From a checkpoint of a small mixture-of-experts model trained on Wikipedia.
Size: 10 layers, vocabulary 16384.
Training: a variant of SOAP for the experts, 9406 steps.
Below are experts of layer 7 (counted from 0) of a mixture-of-experts language model. Rows are named gate (a neuron's input weights, with its number), up (a neuron's input weights, with its number), down (a neuron's output weights, with its number) and show model dimensions 128-191. Each number is 128 + 32 x the weight over its row's rms, rounded and kept within 0 to 255. Numbers have three digits each.
Before each expert's rows: a language model's description of what the expert responds to; "comes before" lists some tokens at least twice as common just after its tokens as in all text. This comes from a sample of Wikipedia text that the model never trained on. Tokens count by the router's weight.

# expert 45
It responds to: Dates in tables. Month names, day numbers, year digits and row-starting pipes in dates, often in sports-result or episode tables, e.g. 12 October 1996.
comes before: "2", "1", ", ", "3", "| ", "4"
gate0:154120110038099132117117087095133156120129165150163138134179167099159144143136133118117121093151090082170125120142147197136137092074139096218064125135147128098080146084129128141094155169195193
up0:169174120119183155143140079130111156144128132134099143144077089160104169093216179156121157171134089182063111071164065095119143169150164139080130155140092163168130165160111137122191121071065096
down0:086185088101094056126181135076090129119150156104076109091129139153094128119117143185130137185116073137078102139173110120133052142121118112155122121069164075136173136148058107190119105090162132
gate1:150133106142096109171168092155129148116114093092091174128059118132178149147126115076053185074157139160103143083145140128121102156134135114120141095113159083103091174143148093114114216156110111
up1:103155068112115123122054153166115136128102127154099141119112116143148208142102166148119174141127111117175169141110120128142114057192139138157126086061142148112120149111147108172154119104175112
down1:195124133119101090084126078153137088166129154163067187094130107120138085112096073145123113058170170138146080153154137156158179150147134046166073081186114098084117150085170057155073156093146134
gate2:191130132104109149069175140124150124101125187122150167127108087143160176169153130111148097086135152155169054149101153087138101110140088081156083177131132095157130149096152168098139104125137116
up2:185080103130137151106213162116170119141138169148090089129108115124147110142102189167124118148120137123171087138122111053078161130177130097146123058072104082181123153147176219086172157090151132
down2:074124124144102112101122135094154051142171089125208143092166122129102077149148137074137084058110106131181100096171159088148106114079131170168070100110121122138094150098140150144063111167146141
gate3:166066130134114093178155184138173140103127108125073145104154165114140108132135173143093170156140133153107172155119164111127140134155116152143154165162127149128133133118136136145118211114083156
up3:113114092103049134163161189097149159090155117133060115176123118120136140149209148113083155132121128136162144119182109116108133174127158169133148145189090130135152175158104102064136110101174171
down3:118110119123136134186159154129185115148058099107142104142144138172167150056066113118152154145169120152143145189166160132167057144105129113144187143124089126114128151117153109130094155138104104
gate4:115163116206121101111100117143148116069123156168132130150087107092139115171121116132142064142136180136132124136152147091132127154159094180155160104165125150176160157145113123122107125100130127
up4:149114102135142169118115180136108087098093160118094146137150137150123134118106114071128079153169089147079154106138110130146159108110163144113146157074131119132099110113179149132159128149150095
down4:117179138093097085089115141132123136115172138124111096103139147082133142136102101147104077123101104172124100156169155138107114065097159092159140133204110081206190131128088121178122108103191129
gate5:157087117123127116122129166144127128133183134138127097078146089109081102188160088111071128108076160098186134162123104142129136116100115115147112134165083107120122124125123084139111158062118117
up5:176160133160128116106125144119148113157060125113091118114146139175097129136198187137106119116109118116165087069159083135108116200125151089106140185105117147129119107200162138127130110082115091
down5:119172098168116084096157118093120060132108108149162129131152142106139138179124126207101118135111088165097155158134151124122124164119080164114087146133083126159183140077117113097088118062139216
gate6:145178122103116064152096119088117126075115161176067161125152128203134106105168062111094137109097091127087129131097119116141081151178161150166176129107192177081118160105100200171122175151109108
up6:171101116120110101105073093138186096175086146112157115127141151158174143079120114156099104150124043117084150143114129137093126175117079081145117140168142063158163157124114112166148096124162102
down6:153148118155135141137107107144110159130146103078144147130115103072056098134092164081114119116112123172147237112164139151105163134152151213111151133109181115117086097135214101101171125104131123
gate7:160125118133144135145171118101147194118125125091092109129156067107084091161186148134214147158120177141076102110173146139173171101109038146163086148138136169128081197119135139077116161092134070
up7:054146125180122177120146171148160126092172156138133083120127065091089162110124117158166102105150156207044123080092089165101099146130102109134133129090159128083088142170108132106109128054180069
down7:142101121144087115133124113165105155130077141122134148158082093145088142121162124153127177142082092068187142193091141138088192074092147154153151156150174068156166062148150112118122166142169108
gate8:104134113087123155105183188098164143158127113155119121123152119107199124146124117096116109121124174161091133090088164116120118103110210137129172134166108102103168155194137157093141112133108173
up8:129149129158125118084187166083113072133109107161120198088059138097117079160147101127159132111147116094120189147062133138168101128103126126137173122116128159094121140113115101135141113170105106
down8:088148057134112156091135171114098107119135149105119141127108108134130097167099121088097162088141111111151070184142109102163162152133113128128116120152049093167126079201107132100127104133137137
gate9:054155104204103133077124082160126122107116110135114101142131117110130147052137067151125119098134118104106111150148077162115130168174090151129113144093152108130109161077091125120080092106054096
up9:162143120103174066078152118139117090158105128132145139092141149150167093146126122135136100188110140144141182141135169174140167144136092152141170191124106132130166155126108139073148080119105110
down9:176088166128095125118134107152222150133158103160146145130092122090102132153129122043159113149143081141209096180110159113134165143132155090133168145107065140140106108158178120153176127120131135

# expert 16
It responds to: Digits in numbers. Numerals and digit pieces inside figures such as scores, percentages, speeds and vote counts: 23-4.217, 72 out of 100, 53.1%.
comes before: " | ", ".", ",", "–", "; ", " |"
gate0:134110157178143122127163165123129104186167176095106130114127176153105146152116093112112184090179108092110129078130091161164135152100119125138131160203191103120125116109181133095166081124098142
up0:186113164179085147123095116133121108090118139125130112117094178145191083156148125097125107154129088114103169132169140104185110153077190137144146139207209094092149131131071125139123074115199123
down0:124095126116086179144117155176164138190156100181119149060177202109128080117173099185130158115192132143059140131154128111185129156160111097174131135158177185091090116040114141078099116128105108
gate1:158145160095162118152156122105141126104106137138143125138169120187142161183068153103154097154142120143168142174139131164114124095153115070092125166158189140165143110143123104140116107141125128
up1:134129157103140130166120120163161139168142099181131134092125145092176192095146137104149141119191109132136067144114122128159042114169081136089133133049156137104123137133082038139181102113124163
down1:108233092197080111150117151167108101118108191166107158088132115127163151170081169112121154084199160155114122123132113096149048144117140109211155105038097083129153179131116107141090123068131092
gate2:164074033141176156081112164109091163137134129095077135116097134147123130108191129118158149136130131100145118160127135093142074118118101151095085108151110154090089164077122125181100182090148127
up2:152119152213110094084112099135133136163138135164159105142109084132133161133201100153108143110138103013174153122078091106042137155074126094126095106087152078157183112088078127153116162129144103
down2:124160136204119129146166163101186166061139147117152079116150104133109140193079118060131136122160115119078157084154177025168132151149125174160124159171145047120109148123074129101123084185145192
gate3:076124147103117162098091125138084089101082103107088148109089138113131126162145070154088138156170141144132123162129125144151113174160135160117154064135120106210155158116100126112115153094063122
up3:150068116135105158150117206161132130116173115093242142137101117118123129104111157154136138132138146131096173165118136126123103122137151112158136084097098111072072123103115101114127060197153136
down3:139153107129155111128129118101107165127133180142095093133189134141100156144145103132125115130114149130127103140131120070085141142080107127080128174128213136100195108109130121099173140128145198
gate4:207091127186164152120155081149111118131089153169189115133138154078184092160104084147174140050137137095119119156100098165124108068124095120109127058072195114149111130116036161178129101160132121
up4:147141076159100031166117117152164142147091130139132082162079176131120121073100091120079145104085152152104108188159097189150130158170080109169152150136162126086154114146126130164074203166063147
down4:112122104151107134052150160172161126073134136079130128145177133104070123119120120085110110042153106177081179080124097170110107129157183122166143153088154119133186112124089125135099095136135122
gate5:176131171137166173064131106085172094139129205104163097084098143171099129105133135103188144120144114100052064138071085177137144140148127116145122152137120124174112117172106123076081125119168114
up5:139145137096115154140158171155128152148145148084120159161166122123140234147170173141093083107106152070103121115148165125030146205120057105135043122100107124096064117158124165128120121156097143
down5:156081094133145127138144100106115108159171092119133176127098197119180093125132128141133153078133132125092112148100135098194131091169089149145122115145167100105113139113199119178127123084087148
gate6:163059106147094137098134173166162132108103122138113143167113141134146147107165150145148123143169077162123160110122172140106111109130167098163089109151107112141177151122117161137125152094140143
up6:148077080111119080157123106169081074118089029108151148110144152072115101131107136134123119090123123091111174147165114106097100167136127135155126163156114121164157117159117118159141141143130080
down6:130104129098107109097182142138185146125125129148104162131167096128122171104146174022093151143077119099116095151049134157107129116110179144149132089131087138082127117150149120148109115092179150
gate7:153079154160100126106123154187134170121166136121097107124089125132193151086120198163142140114099155148130105172126129079127161096140150154081141126162151099140151074123130124171168125102071185
up7:114130118114109134116090138119153112113124114125198117182176118155154106160081122106100121133142122116125105087111118141142175056124140100126137158157109167131148124117180122154127146143138132
down7:144152140132133099043168130163146099038153114141173135127115145116135102141134177114100114055123118056135106077199142127137121178139145110134140120124121183151129164131146145109090097180128116
gate8:137159099149145065121150139111166118136151082101129088121120119150117189146154105094132123081105171164135180126148127068110119161137126114159097128119146128109094115107133151131170090091140177
up8:141122133144131114119125107142148156136141161149094071091138106126115104120173081169083068172128126143127116167073178170139131157127173131084134148108079092067142129149192181116115172116127137
down8:169105059099151157126143109146182147169120145100106106066078094165151128148141129177106145111170175080156095147139115177165144096177114151116136130091110138155111109149100078115114111114170148
gate9:096106127113152107136142155167201129141101054114130143136130109118126209139138157137107111136155131105139108150160131115172161091118125114129135084133113090149125076157106114078108140153122125
up9:088084133141110113070140153052114122075111110076154149159107111062078158147125147115154113094052194116108116115105116137134114086045098078059144124099127173054112141164110111178085181165112109
down9:067173175115107152112105138151130106085079166111076222145108169147128134159144160166110170147136177165138126146118209118151178097184185134103131125206120175126095160127094087170120092163091141

# expert 12
It responds to: Table separators, openers. Pipes, opening parentheses, semicolons and first digits starting numeric cells in sports and statistics tables: |, (, 1 in 1962.
comes before: "1", "0", "2", "3", "–", "6"
gate0:131108111182163135127126153130123136135097107119189118175144150097159202149140098152106104108117176086135140196167104138106154110128155094161189108173163069145098171192122122137099123171112133
up0:136151062092124147157160088092079106132089106122086170065175164100100130128159131176092097093141188108084128130112143101166102115142077144126085095161117081068160104152110145162095096079133150
down0:110134154139083103160191190145156130175148126151071096120135090136109098108156127108116147110142142138108094086147150132125162111103123126147154117091227049140166113129173124136080092109124126
gate1:099158102105119105121106072140113181156120144119175124161155143099098140160101196128103113131125142065103097083152167133152163123112125049148164114139150162091047138104114092105134099143155127
up1:096132148128148084148149120113211102112181191080150188172174137102148135073125133145122112121064130090108069151175180143128074108096099088107105177097122154121080190099145165083115137141079146
down1:090085122137048153089133148140126063032102093132135142112124200101113163117185123126127181128138178111125154163140136144153102142161168090154130148189176104133166085137168160119137075167144107
gate2:136091126135118125124122200135144124101136113166115088153061109143145116082082143091120099122112106131083114158128191129151124105098103132132084121141086048076115122070100151085117120101130083
up2:136094125087117172073091159137120236125107057084070141114107134194130123145118119155152119111156156144132139108115158114112141093121092130127121089138114083111151059075136168126083143102088117
down2:158104118139158109170106110092149173135084080091134057109157128145162097133082056140136097132142131173145123095108142067166104114143102153075146177113142082143090103132122139201136151135136109
gate3:105115101156139180139166164101137153098114169128121142094136140124128157158135167113162105149179139115119148160069173065104100102132126073153106096127112079120139165096121150108151159174153162
up3:182170169095124159107122117088130138134144124158137124126077127109126131130123080046123104163101096088134077167132074104111141167151162141185195153163085147116123202104123049104108141151136185
down3:137150183167163158100128128169164125150111141116104124101087169119081112113087130103111128115183201124132175088110097131142148146114106093106139118107205164129094107118147165166175179107151108
gate4:156135123166080226144127131124155115144141112109080126125203118127137118103104131079092172104169156134117186046154161099119136160126181211125124093134178177135153129102143104133092140105157190
up4:146117122129200196183149214109093083124119133177137142158131140181128112142091127164072119123172106139149170119139145052118147132146121130183111091120118154081157103127149117080077154126130157
down4:130171154129087171129113112077116136154083136141111186078133176156110164177175132115149114112114173173102134114100101100137107100118139082148171169129123142131126202122137110151071125125140184
gate5:144101158085103146095142116146099101176121153161100114093109098129131128123186110142109171155093075113084084056098154157030145142113093132098120091145108116128111205154130153156145137111114165
up5:096137140158082040134119150150133117122105138176131164146158171154097120127230144131061138108115166171139189115121153112118098121135139155152143158109108086140106151125129172172097101150134087
down5:128126158130181140118190122118151159089161138080122171161080113091194170170089107182123116169135058177090131114092120181113136139130093117088127131159145144138177100083087157107128074144102076
gate6:112163092140131136086112167075164097140210086212081150142123136105130136109118166142144113074115116095105168071141131149135117123160107115189118151125118136159178159139154126161160118120138111
up6:101171048120104119109200138129151074167108080143126105157159148121145214196112190153101143156105164145136166095152199137194153148121166152144127117100121128193131138128085088154123171118099123
down6:110147140073117153134142087107139094075103117181093075157102116081166110200135160120062110190071068138109162135109130075108140118162130102118153109115152096126206105147138139170145082125082132
gate7:149138091108091124124116140072115155142111171136122129152131101140153161115127106207135123100166106109106138168146134178113107139081073168154099127102084113200084071121142220114099116106202159
up7:072119067084116106136080099150149148071160133091092088103138113121158100104112166097109113174112144176091070074147139125108136137133099127083146181132102078070114155170148090146120135160154100
down7:110146128094153113094166140110166141105157111177128087165096148020110120137101109093078114129064085144151088147095053151133150150172147111096166064142110162151171131144163118141113175166128130
gate8:092126132126110093119110114136135070074109094123184092145109145117138109114104100131086156151201135131168101131150111094163142163109129075146133114171181169142129121175122125149160202118127141
up8:122143146099117091066085159155108193141117095123090144131129121183143119145165160149116119130094080146121158115118089130083120110145142103111065122172148128122133109128092110122127141152140133
down8:134133111121108081105110122163152206100120084070143124120130101139138165166130118100124173123147142157122145161168069107102124142130161171095184135094112170092068115140105141126133158094119138
gate9:134080041222109093138061162115184089131165067110113181147099114135124121121080116148151084118050209077081141139133093072131123182164125119130138095142121123127147140143127097164112096133115167
up9:152143218139141064154178074149119117173155129142144040175144130078100155111174141104105073141154139130124086147156084145166088092181118058139180140066191107129154124125168120102149122131103065
down9:160162088130163119116083132124129137072113055120114107074102107119110116088132153051113099070180117133076067143104161162102114118097174100172124119126150101130116186107138137151066099133148130